config.toml
num_hidden_layers = 11
hidden_size = 192
n_experts = 96
experts_per_token = 4
d_expert = 192
d_shared_expert = 0
hidden_act = "gelu"
moe_layers = [0, 1, 2, 3, 4, 5, 6, 7, 8, 9, 10]
router_score = "softmax"
normalize_top_k = true
routed_scale = 1.0
balance_loss = 0.00404
balance_bias = false
router_z_loss = 0.0001
n_groups = 4
groups_per_token = 3
init_std_router = 0.0314
lr_router = 0.000586
vocab_size = 8192
norm = "rmsnorm"
norm_eps = 1e-05
tie_word_embeddings = true
optimizer = "adam_variant"
learning_rate = 0.00255
beta1 = 0.95
beta2 = 0.98
batch_tokens = 65536
max_seq_len = 1024
train_tokens = 502300000
max_steps = 7665
dataset = "wikipedia_en"
Below are experts of layer 7 (counted from 0) of a mixture-of-experts language model. Rows are named up (a neuron's input weights, with its number), down (a neuron's output weights, with its number) and show model dimensions 0-191. Each number is 128 + 32 x the weight over its row's rms, rounded and kept within 0 to 255. Numbers have three digits each.
Before each expert's rows: a language model's description of what the expert responds to. This comes from a sample of Wikipedia text that the model never trained on.

# expert 12
Description: Verbs and prepositions. Verbs after to or a subject, and prepositions linking objects, e.g. to notify, help overthrow, rematch between, against, into.
up1:101117161138094101171149151126115054088118069136176114144193134180074138166131058151132172117137174087146071121156121112124115114075111107115163171178135115165156142147131130117195088135105093139144057105110169102126109088156119105108127160126117103162147052064154103183118142139113141166101124142116077062099157166145156129157110173101144131110076141185122140105162137134085065151143138158142097157135106083152140140075071098141128211110120172089162213126156081082177168124095109121102128152128120122154153170158090120142120150158143122151110119101108131145051146091097087114
down1:107184173070126121114034150167127127149130110106146128121114102086191095124160167131164127155168094163187158148144145140080173140148169187147102092129154144093112153089091086116109097133097094189123149145104055129114151156166092072098167114127120124131112145176104122167166143114155127161154153149127153157178131117017148111164129091149126108094175100134161102175098180119122088074091162120092126159122167122127075109131110120100174040131123137103088058133135139173204078130106138139154132142146157108092108075129131089116133080121118104138107105163085143140089142186163113142

# expert 5
Description: Institution name heads. Final head nouns of proper names for places and organizations, such as Stadium, School, Museum, Championship, Records, often in sports tables.
up0:070143149120133144093131192090095161131118084116064208108118098156132111181130107105104155194117123123114107155084122136187145121112163112096098085169170151176203116171148165100194129152173156136144112115138113126160167083172086123084145162099094151108089089123139102140068109167123199118098097144130141111084134132145152157170132127116160134133158145197129137136061100139120148102153139028155037088146157107127074133126111131198150098114187137103097088140139098142120112105190050121091126093140146147106139151139108145122143093137106099152139110131093171151089148157155161130
down0:162145087143155117140172112111127097172094108198134125102131142109101100111108080172138129099097139151096177138097134147132136132126123159131147140086160212094117135091148103080178131143130135123171157150082170149113116071098157081185151104098108172121021146139035122142170116056124147096125175133160159150188181103135164178121128140161125181102134096117124120140138122109108128148091145199137187126154072142071190158179123114139110124116081117040109095111101134105106153079078081136107125117139128150132098074089150130129112065143156140148134090147100158109123086124109069146

# expert 57
Description: South Asian name pieces. The article a, capital initials, and letters like h, kh inside South Asian names, such as Te(h)ri, A(h)san, D(h)wanil.
up4:150114123116108169139139150121164103155140111090126128138169132105091131136160103149121107150128049125116154164147209180115158139104161138037120105092128210101134094162177107084130070123142133200149122100107121128170191138149176109077165121162137163108183070089105116119135167118164152117089141112142148082104071096125213129090103115083142145114110151130095098093148141110107098119189107119088108114116107145168129179143163088144160206143148086170108150115129169109162130094108117149120091145143170193124197173084117151113179122108139134175158172112094084179084108099142092109
down4:126140169128106154138078107147067182137040101144112061140110085153111103183142076067087124112129160042085133147145148119154117141111124078099071079180155079183098093125169123094095217123087103146144184120154094136113122145092130129127156080151094133135140102087088087096138084107110090130109098142110137169138079136133113132154107154151166145118131141142125185164100146175162074139110150201125099134148087152136130131185143142120143170190087126137145109131171111176189165093162083115168133154148156066140150147135108121116171114144167138093136102147196088117128114148178097133

# expert 23
Description: Music releases and copulas. Music-career words such as album, song, chart, Billboard, hit, plus function words like as, became, been, was.
up0:159124118145100150121116133104090154077126084077136141172149134089135137133137102178107199128163094122140131140130198141152124096115124109158165138110176077153099045090148122135143100127095067184163141143140133131103159102110197141087206171159057206099121115122091118125134128144093156178111118165118151117155140085145158097108058107111121125178103098142100120124126144154175020170139093189098115084083093108191115119069114162113147137184114108110160108133087081154112150097148142125110105134108115141118138072160084082143118140149075148176150163177127129112111119095176131181
down0:166148109116090133145134132168074172089130142105130144168108139128111212129169132134076135129153070090159169120109155127161143125090097114117121125131137120080091139123136114157121166093088141127147146125151131125100081135080121118105131124089137215188093143153112124179135121176224123135072147107151120093071151163107158105155090132125130143110161144114079113080177164120071130126142153129156104181133174162099091139177183140144186050147146192097063105115104157124098118127116102173164144096120132079133158129144133133105175112165209144166185098069160141127172107188182101088

# expert 9
Description: Table cell separators. Pipe separators between cells in wiki tables, mostly schedules, results and shipwreck lists, plus a few words like ran a(ground), does, did.
up4:165111130124122124071113125057177085127110141088172127113178137159161145158152116110178110145122118177038114128130175145127124097168155094117131116105138158224137064179061182159127097175155131166082102147164095101165164107087182127120176121147080096126085127130163095100154118196122134139110174136110135097085134052172090121091178102116140121116125084113111143145111030162146121130074091117094145152170144163104143163160128135115097116162081113123156112091143131192125119149143105095108124168095144096113143110207063145127092130107101130164130105109135108163095172108119097125
down4:217076107138111121132132105065107094104096142121114135135105091108113134069208089156146137123089124098124098156086111114135172154136131068123150129114069136092132085131045107074144140136155144090174090147188121149179191116132078152095130142056105121143157171139125101132169151077153127165143192104092139129163124112115125151142147118143103141119093155127142162137155090131094126130123100159155142125144139148141086171176093163170150112107129124096057102130144100120082133110127181147107076148093132078148094095214091206100080113118100164103157130147148066135192093055146117123

# expert 3
Description: Romance/European name pieces. Word pieces inside Spanish, Portuguese, French, Romanian or Czech names, often after de or La, such as Est(eban), Ant(unes), Gi(use)ppe.
up1:118152130120103107126118210091104129085181131110117115094117141147181175134073055093136134126158143148130108119102135132170075190130206136114122068185171116104091097134136093195121110101130105133117102166110161121126105108067161208129126137117106146147101113157135080100141105075148137130115113133149153146088103133164135147161152096111118197101104152089097110215048132117193127141168154173086141123126152129167112123155175135166146111114105168104165140096122081120143151107156085164206120069126154072069142122099149120124070110115150093089163132070087116074142175131130147141
down1:141112090155082121167093097178090147183118110149119209089082153148129140062085187183143142108108155127191068144153121117077150099088162094057157119139182101108157098201084082111160153135118118141187136157144195096175167178151134156120112152098112147109114130155111137148106110158159138070123126133092101141104120210137098099162180129122148144054103191089158112150100100124154070112134175162138171163151147122096103188146169103143117165085185135148148148128177165061117139129123126153107143156102147106126129070073137102119127116132176146123131109131117173159118110140150118110

# expert 26
Description: Name-initial syllables. First pieces of proper names of places and people, often in tables or lists, such as San, Los, Arm(enia), Phil(lips), Shar(apova).
up1:109204151164161072121125157114121169072135156134176094154120137098116129167148128164109135147100142141145148148130168169137152142156197112074186141136109081092112122119155174052133150110115109102087132164099149146122153135108130111135125140144145124140185144096159167140185151169127149102135155183122112167110150131157137122053175183036141174192105088154129097077134158104195091100120103082108137080127042092153158146146136073133094136117057107151091118150147103120168157066097132107111124087133121111117188120127075112097134107094047077120150183115129122155106091149129147154
down1:135115150164115166065126078055092123072194172090092152116130112151184159141159146144087102083162101126152124146090146126092120106113123159064078112116136126139109133090153116151104140140092159117107086095212074152141166053092118110162113139129071087168121167099179128115094178176127201174090141130143160154166121160140115081122099147100095113151132122136133112105145146156083180178138167113115177126089133104048110114141133125083081070153121140125153109092115142151143137161125132123061122094149143145074085072146154123156175089117144142126071083176164098155167143085151113100

# expert 27
Description: Verb suffixes and writing. Endings -ing, -ed, -ated on verbs, digits starting years like 1(775), quote-closing marks, and words like Writing, wrote, early.
up1:145196202104160149086166122079170102174149097100207176128127195108115147169116091071122092155117132116158094151138102153112176145142124100130115133121163111129181177103108181166150136154145102168142144092128084097175131109099092134125076080155106182085141155109136109117133073153078220146178155112109050131148133154191140084157151122127111084118096115182135121122120150123141146105099109186122130102079116145128125210154117128099159152117087085186069173099123116135111179147159078126151116117125105145098151144105122121109105108183118124144139167069179098145103124125182087120
down1:119122109058149110152167148137126160176124095113169130108143172171174135089138091173218072119157138087093128136082137119105123106134176118123101130079142139133160167108095117105151126135137130145160127117183108052187150130074200124133128122136158127101121085135135067079170087153020151175126161127134140130133169101133063069102120152128089098081123142122113155151121118133132098121117110133096127117062121054099159141135141111114124152162165139106127122157119146097154096078113106130204095127121129124163061106165159162111149113144101137190055175137142064120160207127143107098

# expert 53
Description: Name syllables and hyphens. Hyphens in compound directions and Arabic names, plus short syllables starting foreign names, such as La, Lo, Val, al-.
up0:123172189134084072142100107154138096175026082090202169152160179121094130120167139132138127115116159127180137117129056147119153102135121110142128061128132107114136090162156203137164107121124071091128122138178080119146151105175151144127152063131110128115057107111106137153138110172161111095164101177126129129128070116112111106139052206085159171134120098146074154120138164131093163114190120095137137121093146135142125153131182115116063105072157118187115117117144126137115127097121099212136146124147151089127172167108101143091137131182132198090145099083180121137103124133127118119
down0:183175103149137092131169123154124134182190095081144086108078149107062071084135139141125124130116091118096058129130120143091135185108159143230124101164075089152100126149120139162095140131162084120124134170091162172119134133136192081069146106144069193098087105087140144096138194143123122149214164159134088180122060107112132150149134162167110167160084122093153109165140102113089109126149102142089131185141087129103143145114090142063135145109149163073119120117129142102136078108107132174074147125115093131096103117159174120148158082106123105114125146131141103143163095096107107063

# expert 62
Description: Titles and roles. Nouns for offices, roles and relations, such as Governor, President, Director, member, coach, son, usually followed by of.
up0:120162187085066089082104120086152107155116161075133158173136138138103099117109134129103114155114126116164127165088126165165119112111184157074113149148097160137129099100146112122109174121146144151167100144115159101148155106126090121118115101136159178155107144119177145073196110152154138131105158127090070127102130175166136099114115144107134081137185155144154124179104132154145145094121116155126108115126136127188114191142162115204134091097168161170106156079073165144157039093163119060120122144206112202181150123184091097128117029139104133098138161123082159109088060151136143160
down0:145093111114124084137111129091151062101113122202137103098067118111063185186180136130105068124158135051172151141127119171173137081175124143141117164132198156140120071121137148095129080121119139134104138196118190167121139107102183093141166115125114114126131157090107132116176126074067182114116079134107172120187159087110142187124102134116127132126146121173195153137168100105104120134144187167160124113143092190135157163149121139109131152122132073132063113118116142114114141165140150168131137167158130140136070123110123182144139125144161120132168089146083165146128202073062093174

# expert 58
Description: Table numbers and signs. Numbers, minus or plus signs and separators inside sports or results tables between pipes, such as −0.369, 12, 86–94.
up1:121102176191119156141140102043144098120106132174131155123160153105162129101109083145058166175134150101103075177163090083160144142108106145124076162127138219126144159055136180158103204114161149122160092155127195136104121076152158112137129136090118146117133080101215124069107147110122135115175083133099142167081137060180060100100171143155111121140178122128131135120161114119167080148163117054151134126089094133135110130107155150141103124165093122141104124120120132136144117087146084138073147157174156116160095135114095173153076135149102194088141094142125179104145139133141166130
down1:112096075119108103122139084138111124137114136125116135166140146078119142163106112113138081202089089126138164137154080159089091117069107182180128082104053134064142127073075129152141080112077173188141140161129096166127109133069127060183118169101186102103123112114107083143145105153148149201062076155136140118120121144156131085098112132132128151150098081124180092129129159108121129165115118112095112134150121087138190111115150101088155115070124100100055141130122132092129182116124189161115099133146103111168059164118114085138152183080157115122118048086109118133101103140092134068

# expert 6
Description: Mid-word syllable pieces. Middle word pieces in names and words, often after a capital piece, like Huckle-ber-ry, Can-ber-ra, Wh-il-st, Carl-ton, plus single digits.
up0:127138104139135166175140120116079147110163057131081116144181155162119125112104132130124122183116181136114115119144090060131150145118162133097101141084138082089113129111129082139144141066116081167171155172187156111154197075157119181112103128139091144071103163116172087085156170094154199107148109135138169086119179133111131105156082149055156112102162073132143090069107139134102167114120134169119158117117125161130151093097112149115121131099103183170116097068139155144099102081128108178025111133152154167162155104143119065136133164163125155098204108138139087096142161157095130177
down0:173114068104117208111133178116103148141104096103106127106138070176157126111095117094063094131158135099142130104087098153115082151139180112155097117127145129122180094130122125115178134146093083115116153187147131167158127201081124133123141143147088069136110187112145137165177112147159178110111125150126120063144119159091100092087130144096132080132132209110112147127106077077117087157144166153164169113187178149138069138180114141109119063101115072153145088148205159072170156129158118141121122111129128038144078106123126116136134100145100141141110133223177142134167153131147147109

# expert 47
Description: Wiki heading markup. Equals signs closing article title headings, section markers like == and ===, disambiguation, and degree signs in coordinates.
up0:076121106157141079111084122117154152114133140103142173130131119092064102150129100113135153134122140111161113154140143174104156156139142136136149099116143117151103159189111127179147097157181040144155132133124123124146154175101127111123124156135120124132133061108181115096169129160096106166109119148141058076114071090111188118125119149092194156097082169231118106117093142153135107139143081163155112111128103081121150165088060099190135127146115114214223145124104070104075082114164118135073097113156127086140164122170111064174153148140149091148142095049149101094131126135124149159
down0:142191132129163132132112105104094134106151129089178110090146093058150070179073099149150119139106158108114131174103087158148115167046125081135107120132148186095112094097103120130114125159108178138155140134198092113173109148210123166137176099113133174121132114127186110122099109130102131166165135104146119171090097123183124163160122106140183183119107105092106163152173119089148132087136135102105100063171102078141114114118086145112099057104129185130134084116130205124166079119132127142143046183124073126094127171114137176124124114071099095163085162201142130119111162139108125152

# expert 0
Description: Opening brackets and separators. Opening parentheses and brackets after names or items, plus table cell pipes, e.g. German (27%), Mets (1969–, SDLP.
up1:196156149159138140129119083152159123136131130125180183127154138131047115093102209086110134116135155145167121182151106158144168112077140112110176121106140158155141143117129177107112108125095036116133108167174108147102099115089155147063184108136173103133079138128141105091134134094120093157123124159104118152109127102167088139160159113131088191188023170123127106053145155131191144082125083162137171120179080108150170159166126089124137091112137119095105070104113193112097112069146136150135148151120080153132119071171119112132172124139111077129122104142139114165172171081159110134
down1:182073118154178188140102097155109169088121102107118136170179124108137113118113123074121093114106109154113117123127100129105131110108107198100059151150126109147138114162081131116119112132197119120152114171150195143147153164124106139056099125132113096179168154128127100167091121163106157103113123186130170093126147153117169166131099140093077103071178142141146123139168174118113118123131157115032093131077132110101125164098115095150125180128130074104089117113157033182086184124205152087063126163166123104147170148125139158144116067140181099115059152137134149122125142132164145065

# expert 55
Description: Table cell separators. Pipe separators and colons in tables, infobox fields and list items, e.g. election results, football squads with DF/MF/FW/GK, Label: and Producer:.
up1:143137169179135073176066163158160133147115183082112134120147110114110090117127198157170102159107109169069143179136128119108113142156164118119167133170154154121108206097135115084117109153123130113121111134136124181068132059106127155189131121107201115128146215100092151152082141093127132130142110109130105119118094185080135100126169088207156141161115102090117189127133140102126096126110180122098204126097132099160137108120135055094039132179154091115064114142103119104139074132133103166090126098141114113056145109170065148141129096102129133105144115158150115078121135123088128158
down1:139124143085117125115171088198113134150157141099096143106144121142064118149056134177154125193136111093189147131136139106114128155148117131106151113139156108107097142139148074124199111138106142073174131157166146123116094151162137135171127106171151194153116107119189142153112045178140158113164038201146161143148161084131111140123081130113118137142125150164077161158101134125168158096096118102045169137136079138162176149108160134118128145080149115082097197090063137203143121172134091104114163169090137157113156110143106059134069111084150134131121109118106165148098096136154090162

# expert 59
Description: Letter n fragments. Word pieces ending or consisting of n, as in didn't, annulment, autonomous, plus words like light, well, newly.
up1:124181143146145047159124113169114124141119077175111153135156146149162058149032090144125137140125189203122157160151151134126112179142124158093191140040131110164136142159113092134121099126166146136107093166161119154135133109074141130140120178163094116107086127119126096105111161101127087192166107065120103081148088144132137072111120109162165131153126115122168118163146174113238079134144154164139105121088148103134170131126136158110088125127140137151144166099138143154172113083140131132169159176058130191154150089108109091084109177142133124142165163137153145105103054137079132172
down1:089114088126180157121174105112139166160145106175134180065080090120099079109101141183105133061090149096035151135121073109080171152144159124084124118107113113184110148186114061127147142094148162098174128102145087105177112154148146103118143044100163145155086120152118110172120080179159062150125113108152159114124122120073134113139121176086097172161157081151132160126099124184108088155122146131125078074110159144169113090136107088182069105117125104130116110080116130143149131118172136066168152141115126155099121170083130124102131118094127166106117116108127119103088177186088081087

# expert 15
Description: Initial syllable fragments. Opening word pieces of names and words split by the tokenizer, like Ur(du), Cor, Vi(per), Per, contribut(ing), surviv.
up1:143080188089102118149109179112081130146092156129122122142130119121144148105145202144088076174113101127127093111136108110151150137096106167101107048187149185119116173110153112136125149071143160139173115055131121126124120145137116138131121164069190151117120151110114146121107124034110199130164113098063145084105090154153064119104122129119123147135167108126140176118139136142102197135143107153187123123080112071153119145137151135141139119106133214128159124108155079144087093164165109140143218165103077090118161146095067152114134188165159044153163083132115123098101126093095117127
down1:115120190139147122133129117080116138144125129140124226153119106165117153174133150143155042131112127143121116165190080171199162146114127065188210152105119114103105130188089123137179155108092132133135169216090146110109147129135113118121132164161123127097125086171156118142152169075143104130176156075123164129081169100104059094127098086088125097104158141133102188082143099134110123151072124104064121085169162169123163146081139147107183154081133109105139183107056099115182153136075128108111101127147155161128139089076159154171108135147120145119128130114108103171086117144117129101

# expert 28
Description: Infobox field labels. Label words opening list or infobox fields before a colon, such as Born, Genus, Species, Website, Coordinates, Class, Length.
up1:106102191148161054126160171074119143119118118165186150069129130095086134162107143162137084089131133142078134143145093139155156141117207134161102101124141137108159092098151178139116157149164111151163151125120094085141112114150105117182093117111149099084153115122124153110107176192100099120135142062071175144136081176124168169148155113179129122135129121107093176096076129181178100138097125092202091126098111126162153132167079095165094177127142123136167139144082134091151016069135142188116115119111157079152154095107090121157138117125143187126166114085109080069118098144149111153
down1:077073114087167122111073187145141188123112074139149148099133149066124175147126145191131144131105118081190089163092109127169141131162104066103159058125140092105128120081123165122079099074135108141110136162096171129140130108127106098115109146160092119111086087155127147053128145150128109110127092163171106131139130069059145190153046117164095143139158116145150143103120120122154164031156166096106132156137094119152130070147152098172154144116120072096142081111082131114159126089119135119154155125096118101142153158108128149144135109079182174182180119092099074180126169168148101165

# expert 30
Description: Foreign name fragments. Short letter pieces inside foreign or unusual proper names and species lists, e.g. Zrin-j-ski, Kh-ương, Jan-ata, Gall-e-go, Shoot-o.
up0:152170102079090156086164130097145077143141149069171125094149128091102118144139125127124165088119192138192082135166111137093148106173137151130100153123154085122113125128137140121152074139116110146107122137108099037128123132180102115164116110110108156159174143099077131104078105134011119129152147110197106150107126142168104109085108109076102184126092190106144128214119083139149099118133112169130103221117163136143135099115099113142190115138120078112082166155146088048174132086091093144093161127065098146161152102132102105105133110129138131123093103091114116174151080157094124089
down0:172142166137104143091085168141071114120102149137145086120102091132061066192057136119149161109079157026144139132113092114155146101115110129174114167097148141117131105172116132141154118150105159148081103131143070125157074098147165128135146181120096120071131144143135135167104117123088129114103130091198102133144118130107047101107099113112091144090087139163118178182143125133056141123132101150167081135131113106145063135150140159083173164143125168118151093086138166119136095131136097207121151122105097103053164121090080141130147112134209146158087166162104164101173129085180137093

# expert 41
Description: Acronym letters and initials. Single capital letters within acronyms in parentheses, player position codes and initials, such as AFS, DPWH, DF, FW.
up1:174141169158152181129153116126130171145122115091132120195135136116094135087111111124113072123138081125134077135131084180113168125127102078181107078138133113057216132130119072118077126132078126176089091102104119166151145130183129152136154122115088074108088156058101121117100135062239180087134117128142128129163137115118122130193138146133133139118103102112141082144150182094098138156120094120185120111109118132176086159124159160087134093115123174092120126118078192090145097104170119150187163062145118058170162166158146117160123120121136098132138125165142089179120072130146161102
down1:119091113085103117158101125129138121084105103163130152083120056162114113068095084138107140142095184122080141087160127101227136172074164137168157125046114104172062084120154101181166133116179157120116158163142154161118129169148124156121155123187210155174177135160172154094088179165129128104144102105096167122109077106125145127085122126167166127115148122141101194101110164206121156182105081149123152117156162160155142119110145159154162119134078162133138074117092084145091105143129141099137148173135162130107102117174166170101127139143168142116133155178142195106123125122163112082

# expert 14
Description: Biographical main verbs. Main verbs and auxiliaries right after a subject in biographies and species stubs, such as was, is, has, served, graduated, became.
up0:070126123149114126129111153135088133098116073114125065236164130094118125051163094064097131161135099130103125136145121122136119087128122126127171148162118135109131109083139131095122158139128133146103127106115164146151113105108148140105126137154100106088137151087175119117107115091100140134105089102162093034128146161110086071076157066109193147131165117171108183152070195075103111155080095110106087106136134131213120112160098095210118154131158111138141114074125091144108123165127119079170085137135122167136140185113196140178157109114159177101143096130115125158135033151109153165
down0:106101164124121140094120112139163182119137151170137147108088088101060104090146140124113105163155133093128158071090076097133139135091197164089130048160111114087138109143113120124156120130116120093117126120168126134089177150105183088147142161156124103154153214089140071140166147126144134107131156141207151140111095142112179169161109108143132148130142083156073117155162087135101101045102170103114186063118108143126140176063110066148106132152134121170133077134083132158139122155082134123155108122116094125116008128104087093159097155178106141092114113085086155139101161076114160100

# expert 8
Description: Latinate word-start pieces. First subword pieces of longer words, especially prefixes like re, Re, trans, sub, ex, con, as in res-olution, fre-quency, ent-repreneurs.
up1:172154192191127146132094130120194122132114123096108111162154134204138144118085112122120132166086153110100074131130105120110128174128177097182131191080152133133098123146123147144116138136158104151124109144195061106142168141065161088134129129163138143119158202142114103106165159153064176175149084164146118153117133143175183061123131153191118175142137180089187166122124160150191111132139143111078122104127154183176115129056132162105147140101116141104137146133157092087129074125106143142143108110104162126135240107132099143165099130083133135132154134142174108181113194106183124149
down1:139111093120144176188165136096147106147159124079105118158050140120157135103133162197193098126098143172152167079149094155128130111144153084136093150158157134124091123184082095140092197147091139098130149136120126152062144106118136091243109090087168078141156143143150129057140142088115113120066156100153074143110160127134088182170146099109133144115134178157107116133149145128140136124105102108132149112156096207153097137155143120151091122126148122093138184171072150123070123066121165130158137184126157171138123112136073134126128157114086168177043101131103110196133145133149109115